Below are experts of layer 3 (counted from 0) of a mixture-of-experts language model. Rows are named router (the router's row for the expert) and show model dimensions 0-159. Each number is 50 + 15 x the weight over its row's rms, rounded and kept within 0 to 99.
After each expert's rows: "gets" lists some tokens that make up at least twice as much of what it gets as of all text. This comes from a sample of Wikipedia text that the model never trained on. Tokens count by the router's weight.

# expert 74
router:70 53 30 55 63 49 50 29 51 39 51 51 34 67 69 45 65 43 63 33 68 68 37 42 69 50 31 69 63 69 36 62 65 75 63 66 35 43 34 32 31 43 28 63 41 36 46 57 48 39 35 73 47 66 30 65 36 67 56 67 70 33 70 34 72 35 34 62 64 39 64 58 33 60 37 55 33 34 70 42 30 38 38 36 32 36 67 37 68 46 75 46 35 46 67 64 39 58 35 65 65 41 49 34 62 68 34 49 69 59 31 28 64 65 29 32 31 67 66 73 39 69 25 58 60 66 41 38 59 66 57 62 34 62 63 26 24 30 32 45 65 68 32 35 35 63 27 71 64 64 28 58 66 68 38 36 38 34 64 52
gets: " | ", ".", "0", "–", ",", ":"

# expert 70
router:70 55 31 64 53 46 56 31 53 33 42 57 32 63 52 50 60 37 63 33 66 70 37 44 68 57 32 69 65 60 36 67 74 70 61 67 35 40 26 36 34 38 32 66 47 35 33 62 55 37 32 66 48 66 33 66 33 61 59 71 65 35 64 40 67 33 33 65 64 33 65 62 33 63 36 45 35 36 69 46 35 32 40 34 38 32 71 38 67 41 65 37 33 46 68 67 38 54 30 69 69 48 41 33 55 67 42 49 68 65 35 23 67 64 33 34 30 70 66 71 39 65 34 64 62 65 40 38 64 69 62 71 30 62 68 30 28 35 30 35 63 70 31 34 38 65 30 70 64 65 32 63 63 69 36 39 38 29 59 49
gets: "ric", " art", " ex", "enn", "i", " man"

# expert 71
router:72 57 22 55 54 46 58 33 42 40 46 57 36 65 56 58 64 45 65 32 63 67 37 40 66 57 34 70 61 64 32 64 61 70 60 59 34 42 28 34 27 40 31 64 39 37 36 65 55 33 39 68 54 69 43 66 34 59 57 67 64 36 77 34 67 39 40 67 67 35 62 61 37 62 33 57 38 31 72 38 37 19 34 41 32 31 70 38 62 38 57 33 36 36 66 62 34 66 36 70 68 41 41 39 49 63 31 47 64 70 35 39 62 65 38 35 37 65 67 67 45 70 27 59 64 62 41 42 66 67 62 73 35 63 64 25 34 36 29 41 65 66 22 25 41 70 34 68 64 62 30 69 65 68 36 34 35 32 66 45
gets: " the", " The", " of the", "The", ", the", " in the"

# expert 65
router:69 53 31 50 61 43 55 30 48 33 50 52 30 64 53 50 63 36 63 30 62 66 33 41 71 54 37 62 66 62 38 66 66 71 68 65 37 46 29 35 36 43 28 59 37 37 37 61 54 39 32 66 44 69 33 66 36 61 57 67 69 35 72 42 76 34 35 61 65 38 62 66 28 64 31 57 36 38 72 44 38 30 33 32 31 36 66 39 63 50 63 35 34 37 68 67 39 59 35 67 69 35 42 35 54 62 41 47 68 69 33 25 62 68 31 39 30 70 70 70 38 68 31 67 64 63 39 35 76 64 61 71 33 65 67 34 32 32 32 37 63 66 35 30 44 63 33 68 65 66 33 59 58 69 32 40 39 29 55 51
gets: "\n\n", "\n", "2", " | ", " had", " by"

# expert 68
router:71 62 30 62 55 49 67 29 56 37 43 53 36 62 50 53 66 41 64 33 63 70 39 48 66 59 32 63 63 68 37 63 60 73 64 66 31 40 33 44 35 43 35 63 39 30 38 57 58 39 36 67 49 64 28 65 33 59 58 70 69 32 68 46 73 33 34 63 66 35 64 67 26 66 34 42 28 34 68 39 34 37 38 34 32 32 70 26 62 48 66 37 37 43 64 71 36 57 32 67 67 40 46 35 53 65 38 56 68 64 33 26 66 62 30 36 35 66 66 69 43 67 33 61 60 64 40 36 71 63 63 62 32 60 70 34 30 31 29 39 62 71 29 36 40 67 28 72 65 68 30 65 63 69 33 41 42 31 59 52
gets: " c", " s", " L", " b", " f", " l"

# expert 69
router:68 57 36 55 54 48 52 30 57 35 52 62 31 66 60 50 66 35 63 32 65 67 35 39 69 54 38 68 66 64 34 64 66 69 66 72 34 39 31 35 31 40 32 58 36 40 35 68 52 34 41 67 52 72 34 66 39 61 55 67 64 33 71 42 67 36 35 63 69 36 62 65 33 63 30 45 35 36 69 42 32 33 35 36 31 34 68 38 66 45 63 32 31 44 64 67 42 51 31 64 62 38 42 35 53 69 44 58 69 65 37 31 64 61 35 31 28 65 73 67 36 66 39 62 57 68 36 33 67 66 62 63 31 64 67 32 28 34 31 41 64 73 26 37 42 61 31 76 61 66 28 68 63 68 27 33 38 34 60 57
gets: "us", "os", "h", "k", "b", "en"

# expert 75
router:69 52 27 54 62 49 49 31 55 39 50 54 36 63 56 52 61 38 64 31 62 67 39 36 68 63 35 63 64 68 37 60 62 74 64 61 36 39 35 35 37 40 33 64 36 36 36 59 59 34 32 68 52 66 31 66 35 63 57 66 67 34 72 45 74 31 35 61 66 30 59 63 30 64 32 57 32 34 68 40 35 36 35 39 36 34 67 41 66 44 66 31 36 38 67 69 36 50 35 69 66 36 43 32 53 64 40 47 71 66 34 24 67 64 32 33 37 70 66 72 39 68 41 68 65 70 39 39 68 68 66 67 35 63 64 31 33 33 34 37 61 66 31 33 41 68 28 73 63 66 29 69 64 67 32 36 43 29 58 48
gets: "\n", "\n\n", " \"", "en", "'s", " | \""

# expert 64
router:61 60 61 35 60 22 53 43 24 33 55 77 23 76 76 28 70 30 63 44 64 60 33 36 58 66 30 61 61 58 36 72 57 50 73 44 41 39 59 33 42 44 30 63 52 43 49 61 46 37 29 59 57 69 33 63 28 85 71 48 59 36 46 14 52 25 15 55 49 45 73 58 48 69 30 55 52 51 58 63 23 58 24 33 45 32 57 39 64 62 79 57 33 14 58 50 52 58 30 57 77 51 37 17 71 66 56 64 62 54 16 54 60 60 46 54 55 48 61 62 34 54 40 49 62 55 33 34 57 61 66 63 35 65 42 44 57 49 47 25 55 55 51 44 32 69 48 57 85 57 49 47 49 58 33 51 44 49 52 60
gets: "a", "l", "an", "ar", "u", "o"

# expert 73
router:70 55 33 62 56 45 61 29 44 38 43 59 33 60 64 50 59 34 64 31 68 68 39 42 70 55 31 65 62 64 38 60 62 67 63 69 36 38 31 37 35 38 31 65 39 34 34 60 59 37 35 73 48 65 32 63 38 60 60 67 64 33 70 44 65 36 35 65 64 39 65 64 29 58 36 46 34 30 71 41 36 39 34 35 30 35 65 36 68 43 67 33 30 36 70 69 39 60 33 66 63 40 48 37 56 59 47 52 68 66 34 27 69 67 34 37 31 71 68 68 40 69 31 64 64 64 34 33 67 67 63 71 37 62 62 29 27 35 34 38 66 68 31 35 46 66 29 72 63 68 25 71 67 66 32 34 43 39 62 54
gets: "\n", "|", "===", "==", "-", "\n\n"

# expert 79
router:70 51 32 57 52 53 50 30 45 40 50 47 35 66 61 50 65 35 64 32 65 69 33 36 70 52 39 61 63 64 31 63 67 77 66 64 33 37 26 39 34 40 32 62 38 32 40 61 52 31 34 67 49 70 28 61 38 65 55 67 68 33 72 43 76 35 37 62 64 39 66 62 34 64 30 45 38 35 67 40 36 33 35 30 35 34 69 36 64 40 63 39 34 42 69 69 39 60 38 69 69 52 44 38 53 63 40 44 71 63 34 24 62 63 30 36 39 63 70 63 38 67 43 69 60 70 35 37 64 62 65 67 34 62 72 29 31 36 29 37 63 68 33 34 31 68 30 70 67 67 28 68 61 67 33 35 42 35 62 54
gets: " in", ")", " ", "/", "0", " and"

# expert 78
router:70 61 20 54 54 46 54 31 46 41 46 55 32 63 69 57 64 37 64 29 67 63 34 40 69 55 38 63 64 67 36 60 63 73 62 66 36 35 25 36 31 46 33 62 42 39 26 58 53 34 38 68 48 68 36 68 35 65 56 69 72 35 67 37 68 33 34 63 68 40 67 63 33 62 34 45 36 35 69 50 36 32 38 35 35 34 67 37 61 44 63 36 32 36 65 64 40 58 33 68 66 40 44 36 48 61 45 42 67 68 37 30 64 61 31 32 35 69 69 70 41 70 39 73 61 68 41 39 68 67 58 62 34 67 71 31 25 34 30 36 65 67 25 30 40 68 34 69 63 64 29 65 61 66 36 35 41 30 61 55
gets: "| ", " The", "- ", " ", " in the", " with the"

# expert 66
router:69 65 25 52 52 50 53 29 49 47 42 52 38 60 48 60 60 36 62 39 69 69 36 44 68 62 37 57 66 65 32 66 62 79 62 63 36 38 32 33 37 41 33 60 42 34 35 58 65 39 34 65 59 67 29 57 28 68 54 71 71 35 68 36 68 33 37 54 64 40 69 69 37 61 35 50 33 30 67 38 32 31 38 34 35 27 71 32 61 51 61 28 29 43 67 68 38 45 31 66 66 49 45 35 55 61 44 49 71 62 31 31 60 64 35 39 41 71 61 74 37 67 43 66 55 69 41 32 67 68 76 60 41 66 64 32 30 33 30 31 61 74 29 32 33 66 27 68 59 66 32 68 65 67 36 37 42 37 60 44
gets: "s", " H", "a", "z", " S", "t"

# expert 67
router:73 50 28 49 54 47 54 28 51 37 47 53 32 63 64 47 61 38 64 31 62 70 36 48 66 53 37 64 64 65 35 64 61 71 62 63 34 47 35 40 33 38 32 65 44 36 36 65 54 42 34 64 53 68 31 68 38 63 56 72 65 33 70 43 71 34 36 63 63 37 61 65 31 66 35 41 29 24 69 37 35 30 33 36 36 34 70 35 68 46 65 37 36 46 66 70 39 57 37 66 64 43 46 38 51 65 40 43 70 64 36 27 63 66 37 34 32 69 67 68 42 68 30 65 62 63 41 39 63 65 64 78 30 62 66 32 20 33 35 36 63 67 27 37 37 64 29 69 62 66 29 70 66 67 33 42 41 26 65 47
gets: " ", "2", " | ", "0", "1", "; "

# expert 76
router:68 48 29 56 58 45 54 30 54 40 43 56 28 61 66 52 63 34 65 36 67 67 38 45 69 60 32 61 63 67 36 67 61 72 58 64 34 38 30 34 36 34 32 64 36 36 32 58 50 35 43 66 48 69 31 71 33 61 56 70 69 34 74 38 72 36 35 61 63 41 65 63 31 61 30 53 34 34 69 40 37 36 39 33 38 33 67 37 63 52 66 39 31 46 68 66 40 53 34 71 62 42 41 36 54 65 43 51 69 65 35 22 65 63 30 38 30 70 70 69 40 67 29 69 59 63 39 35 61 66 64 65 32 57 71 27 29 37 32 38 60 69 32 34 38 65 29 69 64 66 32 78 64 71 36 43 41 33 62 52
gets: "10", " T", "==", "D", "===", "U"